From a checkpoint of a small mixture-of-experts model trained on Wikipedia.
Size: 13 layers, width 384, vocabulary 8192, 38.9M parameters.
Experts: 272 GeGLU neurons an expert, 2 picks a token, a sigmoid router.
Below are experts of layer 10 (counted from 0) of a mixture-of-experts language model. Rows are named router (the router's row for the expert), gate (a neuron's input weights, with its number), up (a neuron's input weights, with its number), down (a neuron's output weights, with its number) and show model dimensions 64-127. Each number is 500 + 25 x the weight over its row's rms, rounded and kept within 0 to 999. Numbers have three digits each.
Before each expert's rows: "comes before" lists some tokens at least twice as common just after its tokens as in all text; "mostly gets" lists some tokens that are sent to it at least half of the time. This comes from a sample of Wikipedia text that the model never trained on. Tokens count by the router's weight.

# expert 3
comes before: " the", "  ", " 0", " a", "\n\n", " The"
mostly gets: " on", " for", " to", " of", " &", " against"
router:515533527509527499491519494464471470516513493485464461522476490494544498502485526465523483543508516508532476500487527504512448496495506485451493481445514553486490456499490476463472496527530526
gate0:483514526517518494556471505502502530495475525484456459502507528501505489546542493511516501526507492549501499507479547505534502517532502431503492514499513546500469485531519541486538503526517556
up0:517505488460485550486501509527489499484485472523513493529504502490525496502551499496526517552496485459501514504472530461471494484515517438522544498530516524525503475534546535487516529517502543
down0:487474503548470512532457517505491505516512471450507512511500523494499515477531506490483493517476486508497506485507502481483553502510573470520493487553519500500485486497544529486515527529510493
gate1:523517489499555488512476534520424512494514491508503514508500510506539490462484511473473539482499474503469504501491486506522502503513492481477496529428466488480478498466496475426554497523482500
up1:485458531488543488534517472516542524499506510523492472489483540481469530513526530529502493473502512496483500484500488474503494545528507497495511481499455447482465485487555472497500486520513525
down1:447489493475510485474463466506460458493528500489513477514497438527574477508507444522478491512465470527520467493484508527518515533519500502492507491471544537461513495476496468448474514491535533
gate2:497483518504495526535501516503501499461533488472494513487547497496467488529471485528519475502471454467558520497515522522538504492519479539475507458488521498504500490506507509495522513562513505
up2:497502504493538546504495505518488497509467516487499504486507492503447490575470493480487482541511480503507516467514566527527521495488519486459505506487538522479481454495496476463503484523535498
down2:485518464468506477489508509497559513520465515471493474447489461463515522475540494537507540519486521487451514520490495505500508463501480475538506473555494457489518493505514502461507476483552512
gate3:496451494514545494541481502502517494513473497491507504499514495476554477472535472492504518515482514478476452494473512495480475488504441478503504449470527533507508473506483465520469467487471520
up3:524469518539542497490479501529499526548515474468489496491530527474518464500499501514476521523507485532521510498536527511513510524482540507460507499455518515502478514501516493486539494529500491
down3:470551510515466508485429527536539487496519517535508530472501485511456478506463496513511494510524499500498513488490488516475518528500483495499505512467467486514456502471488562436510528510509475
gate4:502496524544493456457508507483499498581484503470522487529465450511511507477523506506483508476501532529466506564519503509489526512460495493525484519470488456476505506494493505505532507495482468
up4:499499494513480476517481508496497483562500506516517508469497484478536469521501500505496478529443498507526492487504532498517514465467488478459483482493469484487422475518522510482532516485518502
down4:505508504530489530475523521481545489513489487426496514501524479478482568524499514509519515509524502480523515501523471441490472473470492481488508486462515476492512477444485496487478480478453490
gate5:484559514490489442468517479506481454460481505506522491501473522501477542474487497510499520500458469522509521454517538515457468533462478482532550495511502501490512496528471469531479489540511495
up5:500461528526514503482492476538481527554541547502522522514500496462508485528520477500537520513511472483465507514514548497518481494534474485475458470477520501518498511512493535498493516471524517
down5:509503487492488518503518538470471482492494476476523503480515496508492491501483494485501491520502503504504496462519519489480499502467511477520504490490485499473503493519500503521497489506502501
gate6:534496513485481505487496530490500498494484496412465528504506467488499517451529495500502483508482488483484446506558495539518526503486474548533511500501541507496479508516523516510486483523498504
up6:515508476507533503494513455503482483506502503534509506475466535497534486468467456506468543514519562523507520499509470483508462471507486485511483474458484515554524450495507478463524508527490516
down6:514536471550482536440517500468492544517479536523486525497539487489470497526474535543471511498521468506521512500525501483474497492512508524468523454435495524464483544539500493443512429481515507
gate7:508494491492469458472459549528551498488483522505473498488489471499454523490487546503493504450452467511480494517463481515463479512528541459481526529501533532461490492490483525470457518499481493
up7:502506497489489524466503501494502492464469489510510505495478500511537536483521505500430502490511499495501563505515500517461480488476502479552513500532507504466526510480524510488489508500433447
down7:478473524508474495519522558472507490502488471487509500474503532510501490475486503546524426479559490504454515492473500483490515468492501482461500512434483517500501510471522480517506526462510490
gate8:489490435493529462484521479481450499536508494450519493469453502481503487445592538506508516471457467493488493498503538527469482547494509494479493527493498507490508520526493436530471515469475485
up8:489520480483478513503494505524486505497509501501487521536474490499538539503517458505482522609536511470541511490538565558501526511475544495522515473554531508502509467499505517517480521515494496
down8:469502517497490475495521487531526457523509459503529501448502488509491471447500552514522477460456490539480475511450519472481484527530461497489499476558541481476543552492514489509512481480481479
gate9:498519502490509497520511504503500494455506486508501455504469554503479526523508497484492487515532474503501482486497560532500473525515512504520482554507550479492501478509503458489482551523502506
up9:495528505500463509468489474458501522495467505523517483500492452506488515492501492548519467478467512518517516518460503497526611484421475504483519509481476515564506502532482487526530563496524467
down9:460508511471483484475439489562501547542491543512482494492551511468522515509495500475504514499523519512485499545540471505506499468500520507508504488471488510484526546486532546501503511484504477
gate10:513458538501470473470478509503492490526544495491473502506487524487482507506497553504516500474483488499490545472510486494496517514498492537522517487472562518486492509496477492479466481516500529
up10:526480487461502475492458505494469489489513491548498459508498506548481530523494508514587501468546527511518522497496506477512500510523484526521522472495536502495516482500502487512485520523525503
down10:460489447500539533490518502507521471489509486518479484510510499523514509493526506460490500526504493515507504496510473479474496536483467529507524462493542481531512499508474488480458491523495463
gate11:482510475451483490510505473494545464510518542467427527467548483469491480494499465517515476466484574478529464478531522527461491478484480495555499510498521515507469506535470472528523536451531533
up11:532492505516496475521493488485492494500504504495466493493491500481485512454539524536490464489488478554529498457527519503465460478513487496500462477484523549517441519534462499534529491527485514
down11:487493471501525483509509485537500509481494507487506503478536486549451473482527468529498470418484522493508511464471490462505537495511455510546506493552564555476508499521526521525511530559490471
gate12:493531488473501453464505533490525507509520519508529484519525503509543456540504514505512524489521529490506484475512478506494471512466505498496510490448471517509491477524484457514501484519496513
up12:498490478531505537531501473525492516488470492520506508501495474493460520490528467512514486506493523500523540494446467511512513496492496529498545543485532473531500506497515514498476512489452482
down12:521519528466498498493486499516519504490475502503480540510460475489528487519506498451463450523500453514527515516510519518517492509485497501504523463461492514472511507504492459495463502515530535
gate13:466515479484545504479509481469495481477494495530486493514502497478475489484482479465520494549521520552502440502454497507503504505506460496498525476523447481503511490502502496509531503459475491
up13:535513472563506498510518507515491499488514548520477502498492510511489463526519490497543518529445493488464516493490478521457521479506516523516469486496530527478550502557445508490518465497542482
down13:515483481461517541488488549506502515480492506495478516519515504467498486486488537484504511510569478508483517495512473557502475453506523489479531511511486590511510555455551468497474497533465515
gate14:491496423473520479486498488481519530495465494510450483484508468449469504435532522531525513501448530528490522490506534523489465551500454459488512501534488529503485496503525532533552511442503520
up14:491502498496497440515483512511495482511524511502475500506504559473511506451511477421535513524519504519526517474452519440525516499511502499537498478521527500491505476468447504477538509525523472
down14:481515496484508529492544510494491488534467498459508539511460549497484509462549495485502517502502493498483525488498497466473491479510455509573497475550529515488487502508499482473514497509486519
gate15:474501497501448506504485470463495476552505509532536567505560517521517525524458449491518503482520502473492445520481502516515560482498475495504501519495509513467536467461494466506538513477470555
up15:481538555511512491511479528513500499508473483512448508505486468470533476474535466486506498461536499509492512487517524508460503461480491473462491489521489500463484503499496473471484487481509464
down15:522525488507492529520523517532504499539527504519457546480533501505478480505498494488468496527474474531490512508458535540503516492568507510490506541496516491504504511510509503538526504516522538
gate16:493509513489449472488464505497507505504512438493490469487505498486503537516530517510516488491478487460496488519486488511490510516522498510532515496508510472507485481437492496489477482509459493
up16:524482495471456492489497471513434515521476556493506496504558459539489513470474476509489504493501507519513498466514552484473480488487549493511481490518497484515512519509476477493516494501513475
down16:479531500463489505498504521494486513501470504519456527532529527521529491512516462520526492494511490506506519470565524506517527545493497500494479475497507515484471487519517459506514479497518476
gate17:476495570495505449500496492488463504511504501510530501514484505496483477497547477493491511489524513537511508515544514513533497512469483487461444491464503506524466484485492511520489500525504516
up17:493498494524537473510473534523530500495527539505478480469517485495537538495474496482479497522487504506500490529511466519522465469504438453532518455476502524516534555498516514491513457562474537
down17:490514489510517494481498535525489522587524502494518526499471455508560506499522514483491459491468475468481499471517463529482486497491513459476528492482495544508463518540466500479463514528511521
gate18:511544537477472502529508518487440533465484523484481490489464468508531522479488497492522502519493494498519441493477541543516534504481505503519496509543477502522466519511502476506485529482529481
up18:456478514529531515463485458494514512518529511494487495521492495500546511516499553493534480452491479523472510488467479451477463500499493470466476448509534484442535526488505532536470487495481521
down18:516521499503438491474519541520498502490483477491481503509521513487509467531479529513477509488493500554523491534503469484490496487527449513449491457539502566485513508512534511462459515478468477
gate19:506519559497518494531487496512449455521506527477503510455473490502502511519487501462535472496494495479474486485528506488494500551488455516491528513445500512490506496530488473537496483494493471
up19:490483518519490491534537478462495493520524492517550498512485495527522511496489513483575507478478479501478500482506514530483514541507481525482513512482486476496497492513499456523470495477472491
down19:511503524505497468429510498472490490499487490476480486528508522522508508499508514447494491510498492534455488470527490478493453466465490489469500504486494471497509434490531453483472496469544492
gate20:525570525492494520466495499507462555487488516461486513540493537487517471481502509532494460534498486470475480503505536511525483575445500531522449467514505523491519503546494427478510520507466486
up20:490514482465547494503501468522507498493538468497497482509509522494512514519511483535415563514525468462528446462519495493521531498508459501496547478510577518494491494453516486490506530502515488
down20:501511504520483483465482465498494523520516474464508500500479465530508525507491493466504514509455493554504484511502489474477473525520504475466517491571465504533473528482488593545506542543521508
gate21:522447524495443464518508476511489487489507521529478488524506583491513515504487510474541487511497468494474531496490504531465498497467465516473490520509472497481519456480514506475555549484538546
up21:496560525500472499467517482514544493457472538504491481500508527497523543519511533513426471545490458493512500481524504517457488436480454491500495522512556548497535469466529552509500545493477544
down21:471520499501466465494521447499493492480543506494479524448476532491543477481498537506486502530465502528525536492508505460507489560524508521498489504519519488485511514525514497499508512471514475

# expert 5
comes before: "-", "\n", "\n\n", "=", "er", " He"
mostly gets: " res", " co", " Ti", " War", " re", " inter"
router:493522516522503499512448473540511519511511498531473475524508505481509483462481476526543449483509485501541478540501526555543468514520476509506484456449488521534505521528502520501505537513499535
gate0:521490542537497497507494504453507498493482520492485524486462501506535524494494479530503509511516488522508498501497461499497493459484499516473493492472486502481501498487492483529478505520473563
up0:497476549527496518487470506490504524489477461476533522508510468466488508489565473516537476470493505485459497482477480479488466501507522518510540501555496507471500481491491488543485461493482513
down0:510481543496515548490548464457496479502528485479494501503486487471467539502497527491507534486484473478532552488473531482512517443477492511502475493526516509496536487476521437490513507511441489
gate1:546483553510474497495474499509497542560525465471443445473488491512480491492514499499535518481492475491559483561524483560503545495492547504459507492469548456533514492477493545452492541547474527
up1:492476496497514489483488505555475506554457522501495507532497564500521470518470477477526509461594518512515477505492499481533487496474462534477494480491521503514504526505451502519465477490477430
down1:478529439504515500505474491506515500499492513460514514480481516515511503482509484528513471471558500457525549453508524524535458473497498533446473478505501453473498498490492468476473526510485508
gate2:524490492488493490487486480510486470535472568469515501510529509489475525532500480526533517477503527511538517480558501545506434451480560456449500526483515546501490462500497454502537540490497556
up2:500492490531524469490490504559483539541516525497515523475519476497471449493552487514502496501607513485484513553562500486518479501518520526440507499459475534493517466526472494459501531499462516
down2:532476483522490480518499533506547515485536471522479521548537507529476491512473509508497511510516531493517520502510470505491510514518518510488506466533475511554531510447518476548495502539486484
gate3:518527528508489481504516479480447479527493525451490515518512541497519487476484514515508464466507504496515470474495513489469506490522543508511490517491508494508512519481516533505489506503559501
up3:507529486491518501493452488510499488494457498481479558488495477533492506434552514505521507473456509483524533489433536477515474482501495506462523468463521516526502522530491489487492501441485531
down3:489462495465483459509506516504493504494471506515520549502442464537522513465494462524544510500527484525519544476500519472501502469487521509475523503461482485534469515489532471476512488523473496
gate4:464522520486559470477511483496483494457466462482437428523499504495511518503500508496452500521500488487484498519463481497468474470503451508494522447540529528488510487471491456471472520525541513
up4:484465548484477491489528467476509466473500496488531493527482500481541513509523483487512507498510480492444493551528517540492493476507503484528482502518473502479523460518484443526525448520468491
down4:503433549528485544476502515481515431460540511514517511497500485515473551504485454487497519489521469440528513546508474509498483446490465559513477502532503507473528475565477488471468526498504556
gate5:506524480461565502501476497491499516495550474466502487528514472479511528542493470523500449496471480463490422486501502518499530536483477437514503463472512492470474505543516510450515483512481525
up5:506540489516490495524452475498519496516546502494462481482534470497517484497523474511444544513486524472464521518507473472480530522475506501489527490474519492474471512501511495535507521528526501
down5:496464469497514523490494460508488503545459502509504540494458540503501510491524490477426507496492495497501513495468475525517527461478465448487478478536499533481468499472474526503494498519531485
gate6:520510496516500463541510524555526531534501519503495499513511508485484493515520543541501526531492500474500484532474552501523527510554542517501490503466524497528499509523476510530530513501487471
up6:483474489500505492530540541470492506496504478492532465468492486477540488465547493506510498479531472478454510503528491464510489507468507478493522458519495469527528536513547534469517543457502483
down6:489503527480498482520502517513519507535453508501458493483518510504529523505460481526537539512465513522523472514463480462506460499507485511493481468467513462514525460515535483490499460469503498
gate7:458523505479492545535500485485499472522501502476481451520482492495524462529514465547535502513512505545522501489496521527513484527428494522467499490529492505496495497494469515520505499566507502
up7:550483453500500498541520499468495518514513462490485464512487462506558516470527562523542466527498490490502513489479550492495541480477558489462544459484514498560516540485485526500494514491494501
down7:484539529473519507514514512514517475479465534509491468492468480470476494520465523490518512497459516472532488504504439492503491512512537526504551502539509476490466506556499514477507486473526515
gate8:541543515574468533478456503555510480514494485492521488489467487478473469523482480474520511512501469509517479487526518499543500495548527493482545534460514516487531511500494499478548482517468526
up8:412520508519486521472447507489480484493515505506490488525493472470512492518480464478542492487481529464481455481502473491510526512500486461533468469514499532498512500480492493511507500513475548
down8:517490480511482487521507496512488474488477527491467499535490487577513544488485474509479482469481519533476498533479455454503491477508527533527482481498452493508506492492503496503494487465507462
gate9:478499531497509496504424475496501487497481534479474467467492502480483461457497496497473428500480496463493457457521549484456464508535502497493511555478517500525473510508472454508530536534495547
up9:503520511541498517467477453504520510508497531512524500458522543462516494553508495483478500507514521455519434471476533512530563526471506481522499514509555510476471531495526497497531455490522530
down9:501507490498492466510486483508522509447506479508465482501500488517477457492529496524517466518475517459473479472517486506489508498525514488504504480534520477507471515522472454510481457505526515
gate10:500524500467461494505474452488502538491522492497532491523498485487524527519496497490478542503508496469486470486501468534508517521535503485529513460534510531451530490529483490478503508559447531
up10:471484510529524494507507506501516482525473498453490483510510513485539517510497472468465528518480489490532507537538550532475495495462499526473452506488519499484497473493501527475508532488499494
down10:477483489487488494575541522511529506509456498526507472493562504443535506530509519515488509510446470491483523520510518508473480528524527498517504492443532531500468489480554463493486502492501500
gate11:524513493473504523470474504502488550495497493509458438514492507511475477501473493537515491459521538538479478495490481472527514506521514526517528515477471492492543525532519482489501472492496506
up11:473494478474492506476507539531519488523491478498498506509502506512512459492467525547511495513486483505486513504488439501470486518500493498497536493503469508472487524534464506491540483503433505
down11:498515506478485501494509550558506526497479492458497510481519483518485511513532482437504520556496489486530472532497537509481518539508528492512503544531522521494508477471516513482514498503434463
gate12:505522492495479503470515525517527475520510507490450528494522466525468503499500553495460507500482467474503457502512499494512508507500483493519506514485525501520498543492490496510524577478493525
up12:497488538523523509500489474537472512516483496524504475477550505481473489479520457502543477529484499500518490473518515523486476512528506477514490554475492507518458498459514517466516516521514467
down12:476502480484544504455512503467479520500530481530516502484506495505527485503532541515513528466500520511521503490498502499478506497490519508526531554468465501522529496506541535480504477542483564
gate13:535493513485452473520468492504491472535509549534500496520496502515552538507461492516481528496538527506451489451468516535515524513519514491508514512511526524507565458502490455522505515482510535
up13:465484506525484448499476485502532509516551473528541504527500495520492487479479532519538505516510486515504478497458508503475499505490536488492472501496470470504489492531515528476528469517488513
down13:532463504501513483518522511479536520531506438532477477474531492501481510483538489492472531493528494529474514522466501516453477498504546513486489508513505506486490453510526505504486510498465520
gate14:473468533468495466493518522510502498522537503440494472493520492478483462482495516533512487553464509468552497523509513498464488534464509506510468511501489469550448478496469491521510534477455480
up14:563510469476452499494522487500505532516527514478488483504514499538489510515515507519487521459474515500512519498472531450503490490570516499507474529482512470477515506472489477481539485479422484
down14:495477464469537508524513477452519551488566514514445439484521503488481487537532493515551518477475482469491464508500504520472493531505494477521471512543504492517500501503469489522478532518476513
gate15:542518504497493515538519468542507548476522486484480526465477474492483506476539505543512479491492448511483449475512496484523463548487501514499521512478493536507541514512499525514471509479471515
up15:525461487513492511512483488510461545489510482501511518459478564494485499483516495489536500489543521444507506455470475543520471508523489504518478523491436471534473504529522556463462463523442487
down15:511520502465479530531494547533502493471505534491504544505490478522450507460467499480507521502493500504524493523474453484492514466511473546505509489533516498465498520517522472497542458476507535
gate16:508511504549497461509518489471515504532506510477474457453496527504533467459527495537465455519492459479502490492484506509499500514524485535529482485426511497507503503498486465469557472516456499
up16:501477483487535488509545466527479510544497483459515509524468511458502508495540464490561504497478479477540456504506519508485445470521537482500469543553544502467491475511498481539475497505481503
down16:528492525519565514507517484496494533506488510502589500497501496502492493514479514513466499525495479496499491485494460518530520528498529518449479483496454520447486498551516508509535485506479497
gate17:506450515469475527483538476492540432499535487491480510511525500500509496471529483538514475488494515537504542498473466495519469476508504519523488506473480527489500536549493481461525577515501512
up17:490481460456511509500494542506509460509534503495493505476491465520483462491510534573542478517471534506498502551466483482449508494555492506515500534508472510502495492489477464516546535491517527
down17:507470514472481488519485492436502506517497487478467502539493500523465506489499485488512511529502487515538526477476499486511527479457528498500480508522511473474510493477497484506481493524465486
gate18:498497542514434477499516472513488506501511490474516495469532518499502487482488500498464517503505477484494469473526499493464512528527487515548494526512506513503492530497492486528504534511570514
up18:484480510482478483555526480519502525526515538489529496533506510523530518500503498498527480492502530504462471521524510551468497547470505483496511481499479492483467457558469491544492489514489488
down18:486498492541499525461511490577463506518495452468498526525475545497532490464516437517564524474507490464453508498499497511485476498505476497448495484497495481482537476500503513485462543490455516
gate19:498491535516497502499490521483506516481472511481458498478533463527461518466507514527491454486471486489499520514518545486508510525496500495496511514495527509512524476536442498507498536484509478
up19:510514485461443453558526528521538496463485513487506476516500533477512525513513507515521456491458509534454460535525525522493511531475460486501530490487484502535491518543499492546517491486500495
down19:455488493518474502498537500489512479530510530471510492541484473504552542508519498477514502550469509539539481526506520525503491485544510449493487484529522552426499475527479491493475484514478480
gate20:477518523566496492512487497503502456481527529455456470521507515501495503513562502479519470546526489504488492483532517447450517508519483508491519481479499528461543495458496469522507519480506510
up20:504481514501476517526490520499516507495514493511452517536510523507496509498516507476486459461505479468439488478481484471508535507524486497475468505492565476519505514468495531438503555493495471
down20:507497505500482455513454452508517502499488499509499492485489564525553520451506459489494501521497530516493518484469507490526483542468494507507509483485502512504495536500508488493497528545532474
gate21:513534497481512480534457499527477524562532494553490492490506515520550536474510500516472497498489525525495516494468521521519515536462486515494455455512500503535499489486512562488476495495485519
up21:504499490492479480498511441508511518442456482499538497504449522471500471535473487497517483484512508522500522515507436517498507492478516496569467465487491483524483519468465518520546520499495541
down21:474497510488523483488487487516490524579545500528509454531470545486504492488551459458550510504521538523523477508528509483498495518503492491541498470548521475508521540489516527494527486496504539

# expert 0
comes before: " |", "|", " a", ":", " an", " 18"
mostly gets: " was", " were", " became", " been", " located", " took"
router:475570507497504454499504497496503529533508529512450489485516505476519508470486463503461460480543475517501494488505493526527482516492534497490498485487481520575458502497527474480547498545502497
gate0:493455523529528475504482532550504510514469563446492471490486497481496498501517499480482463518472514524512479531535495493496511508522477476485490497499457523513458529512477474516508555478513523
up0:478524513516547534534498526535515493513500447565487485469504476498535468488520498484530517495513531486473511504507496513534483531494491486488510449532512492453512484471490506531507471512500527
down0:538457536473488487496511499495497499499499526502504520482477498461507508510508499532487499506509475472486483465520472521520500494515474521460496500574482460543518537464471498477508511540505505
gate1:501500468506461504533514493514486496532527494454476523480508498529510484521477496498531517480494472477466540480501494542498494475502485473464490531462544540494475480499507497505495494545493526
up1:561526482471509517505499498557504497488500503485509467475472478501551507480480451511502478468515489486518512496531518512475512477485500504526520493536513539487497523499522485509480501552484497
down1:462420465515510496546518481478475496499537513535469526492525488495518518529487536482460521510520510516456509488485479514472501475551517520491507489503516464533481498475482510515470456451510514
gate2:504538505511499492551488524490490505484472476464489466521517495491484501555484484489500492475517485485466511502531543507516486491462449504514474457498517527540512507525503466496516514495478498
up2:495440492518518541503509514501480515505515483472500448455495519511487502489532502507498493463464484477494495506541487542445510504475545515490465496501492454517494509506494491484471522487481495
down2:469543514517512489483484491530497475500522502509472477531477469484509526515482498514492516512537470494461520459583514490519502527471459501488452467513575484475500514506494533510522466504507489
gate3:521538490500499449497479476537525516491474532509458491501524492448491469524508493540488466514527481483487500442527537521466509536487514506481514510469468513528490502499497482459482478545529512
up3:492508523463513508549487503485527537514487500489470508552487510494461505548506481531485480499450488539510509478481496496466506503482512500443509534470478527505443531453503500509515494544543473
down3:517504502499526495472496481514523471427488489519484431471544492512485532492523476516576485485468495497472511499521495490536527524481517489484519470482539532487529504535450492471473462476547509
gate4:482501525469470541555516532534489500512484499485480547499468476502510543514552512485570456508483482505478518497489475519499525473480502507490533527482543492510501462477503505479514538523452488
up4:495523522496531548482490495469514457490477523504526517508505534524506499507511488485472497512515486473541471454464481493510498516471572535508519495525497515501540488533488502463482474501468489
down4:528489519487468476564487470477496512468538469476498511492474547482471501519502512487520490541492497479529521475504499503523515500465490495444523498512504487504476548507560506504497492478522517
gate5:492509493518557484509523469539581493496543543490465502520444482480478558510495517548458493479462461520517506533509504516502477506517543492503521489503469508530512529523466509450527539492515480
up5:524519535557519510551530472492529479528517529521487498523535451480527473515495483492511517490518483471477499478519491539493478492435469493505499459492493537512452477532546506535514553515531497
down5:480492523486503472499503564445508532484493503516480522489518503523421553508529516510487501476486500498491483507511479481463560477550518519470514536518527512488511489508524520510503499500493480
gate6:507482502473497531485513503488554499470493509503503523538516500520474496507487486472535461481505468500481536452487514481554500509481465489475491482489509495548472546461514537526506508496502478
up6:524529469541473457538477521504493501513538498501505493492484479494515467486504466510429505536468483512503551486501471487487523486483456508474468493491518498515494524488493551473512486520482526
down6:527534486502538488471447525496467489489487498484476508487516485503561501455507530453512559536488506453483403501505544513478488495463481503534478484476497547460519478478482458512488488510465508
gate7:493550512481498490552496487508471505457512508467520477484508530491547490519529547521504442506555533462511525486506495455483498489526472487511540508519520479457510485508518506535477569508486494
up7:524484485513495482519512501488458451471502516496496508479510495531515491489506574545451502482513515473503488533485483529510507473473538451535485526485528506553523503471501489482479507495511503
down7:511530518480473540541508478513487519472474514531465536492467524489463518521505462506499518504505485476511484490549522526496511486523496506561510550483483503472486487492462486501530457459507525
gate8:513574470491501508496472494504521497537513478504488535420474470483565479524509471500517478565468494533481532513542498533500509479510482473520512477502485481505466511485576516461506521529504494
up8:467556466506494508510485464493501482564488491492496488497460488476541483535507457495475483506583501494497510510555479564529488479467503430547501492509480509535493482494466454465517489562487494
down8:499448499481460499476498498534491469510456485476476502532518480489498498493548482526486483475514481522493534478481478481525510515512481513534513471491504491493470460491482488482456494545514503
gate9:543502516492513508507492498525520491442500528520495488511483487530474505496492548551512475475473479488495491520477453516524491509500560505493493519483505503546483511504495439513512470481484502
up9:463512480470464543490541484493501494502502457510479462527496496484483522506529477491505517540513545526518476504500499495503474477553491515505485479495496526530477490464523542514501516558489476
down9:502508554525496560482496482494464477470531524527512495502496524506515490507487505547497492540499524539487494511494505522454460522495488437502513499501486506469495486474512497481523533556478483
gate10:494491521508482460474484518529509527478510504526495503458504506488501482516544527474468528478502529499521464527454503518532529508500478586474499491451512485487482535508503506501501534478508501
up10:479485494521475482484508492505483509481490505484501508479526496494557515512529533512517496488452511501503469490504447471496504534493487527488496519459517491539497513464524512516493516516512518
down10:462488511480484518525524520500523479468458482487470543489531479519491473501527511496551507537491506510500463500575496520490507472468484508507515490481492522507457434525489566487515516510493486
gate11:486515498496540483445485537513531488486555506461468485492546479493500520514485485506481492450489513517512464526487497496483504517492505515459498506457542471443471525481496517528500474485532478
up11:453515481479509463504498463508550451504538509487490490529522510469523517544472505538501509495560500499467496480504476493515495462539490491512519498481517502494489559480529458493522470472462472
down11:487510502490479480537477506553557514509476516508480528475504457488481473520489543494533480495534477529548523506481500538489541584483493495473440486489518473481487434479466511508526494476501494
gate12:466484491493489508537506531532469505476520525490467497512476483501445470502519547533496456470474476470498542478462512478464498495488489479521509517460487484523571489484507506511424520467522480
up12:501556488521529469415493460508478523517510503486487517507495545523511496469525502486504526504494492489459527529477496489484540452479536508500489499534514500490511497505482475468549443511547484
down12:504471504496489490536490476481457468511509459478524474465524506417495474475504500547517511489506467498499548500541450519506526489535464534533493494482553518538535505518468515501454538495465493
gate13:500497477491522461527460497522527504547500519494447477508558494449475466531522488533509456476506496498479476493504513526521545485496503541449504496431520457509524550512511482499483512499490487
up13:499529518521478514481495563511558509545486490529515465479508499516531520510505478496552520524538540460460543479482497510490499542474514494478511485469471481554516501508502458521538507530499491
down13:491503510499514519539543471477492523443520527509449546500467556511487475474514508521534443503527493483506500439530494532468528462494497478487511500487474523482511525520525541487526540467542496
gate14:461486540551488474566527526518455514493507539484508489508480533501487459516477500465512505496496537518504481491474488517543455511462429474488512497491514497513517457474516472501483511494484533
up14:471494477493483498537522499516477476499490505494472496490481477485477459521484454478507520479491528492499499510504468498510495510469488477516551507504494480516495450454545511434472518458510458
down14:493498478461510446502518471532487489534499502506543514515472504528487494491488482503465451466491527512501480523538487483551519456496491515488480520508513500486473449502512509541511524490483500
gate15:502506488501489453486487507498476541491483492490494455499524463492499494506475538521496505464473499485515506500525492480479502476497511497527509493513493511519543454509526552546514480520489460
up15:537514528458466500521503562533539483508529527570518463449502469479512541483506497442505525498506456515467501496509521496512524511532533507529488470478532500433495516497498551470481470481520517
down15:501506535562508460485518443474515525524445518441500526505521519483508520518516501531502480502512482456513538540467491463496523511495485507487471504517462492527521496493526437491494496486470472
gate16:483506517516508507548478507500467510501515489484492526526496504509486517477471478527497513517508513527519501530462468516539437497472494494464512509473522517505519479447506483526479514542472474
up16:489479518481481534518483470487507516478531493484523504553495522529482500499508476540505494499511502526518550474453484486516490472513550501489517522502495509547492487493488486506515478517505453
down16:514487472474520531502507504469509526517494493506512535536454514499501449540496558513490493511459472498482500526489503485490470504517541495504515514535504450502532521521500489480519523490483528
gate17:477483514491493468486505537519513495521503508480468503529488513486483556518536476490532477498503482506502503498456501498528504508505529519490496514496491455525507483502528499454474525522483515
up17:492522513465526467466509489508529506466524548494505504502493505452512463504481523493518491503471502467482515480501539497542533523482540521527541487489501459480518513501543467494530539522539469
down17:514476533469491505530485536472487537444483478510530519513489477487489488498450449496505494482492500505518479528477484492488516448512488516476498525517522526500500478509562549510498504480529469
gate18:506507499474496459515507465511504485498565484511476496486527479469532542491465486523511503496508477509468443490512512457486526481543498516503502500485489494525442489491502519514483514464468487
up18:479453489476535457519515474522508458562544539513506532506489478461504499505522532517520459590544466518496518528470536498509518493509506513450511492487468476514495466465478530468498528452486482
down18:500506478476509553518507529508497492512479502508527487540550472497538534514492503518473519500507494516488487500503512464460492480499530479464504490511507538485480527489505479488469507487483519
gate19:490513493502482468465514517447462508429468475502501541519480502498474471462459526516542512441504478464517454503495488482473509523509479507527505483493487500473472521496505487466490488511515487
up19:485539489470544514519486517482513468531494503501508492469505468516497540535490535501476500515470535500524496467484492518497518518529563488538464475488498505477498493502472474539467495512505537
down19:511499472500523516466497496519479499508472484521516467511478516472502505503544519504480520518504475501480475464483472501516505472481493515480452491484507506478492506527498462477452506482530487
gate20:475515519488505441495526536490506507474500500475511491459502485473486491462517505519519526503484493471516510549499497528529523512482534495506499479466509483498527539512537502512496545522532494
up20:496528511447492422517535497487501472468484547526480528497504515481534502522487511501483492478498518518507495492489503487555455442526587463465487486474489481494504525538489491503514560464551497
down20:529532555465500465538510501514499508523521514506499499527489513501527493488458502508502505510506511515510472443507501527478528479559511518475457479528476416486490500446500516537521500510508491
gate21:519534488482479485501472471504529490494445458497473544498487493495463544470516489469531478512503478488479472501472496501508527497494495491463513496450547524451517506521453490455531527565547499
up21:461472483484549498523494512509463505461529498533475475434507462485509463478508492541514472459480512485480505559508529447521508485519503524485476486491486489487486520509508482490509461453483493
down21:525511537483535508511495522500516530484478504486493530546508510463513529477508481494453483512532461512480488511532480471488489474484500481488525485493502496453508510479516480496494462524525502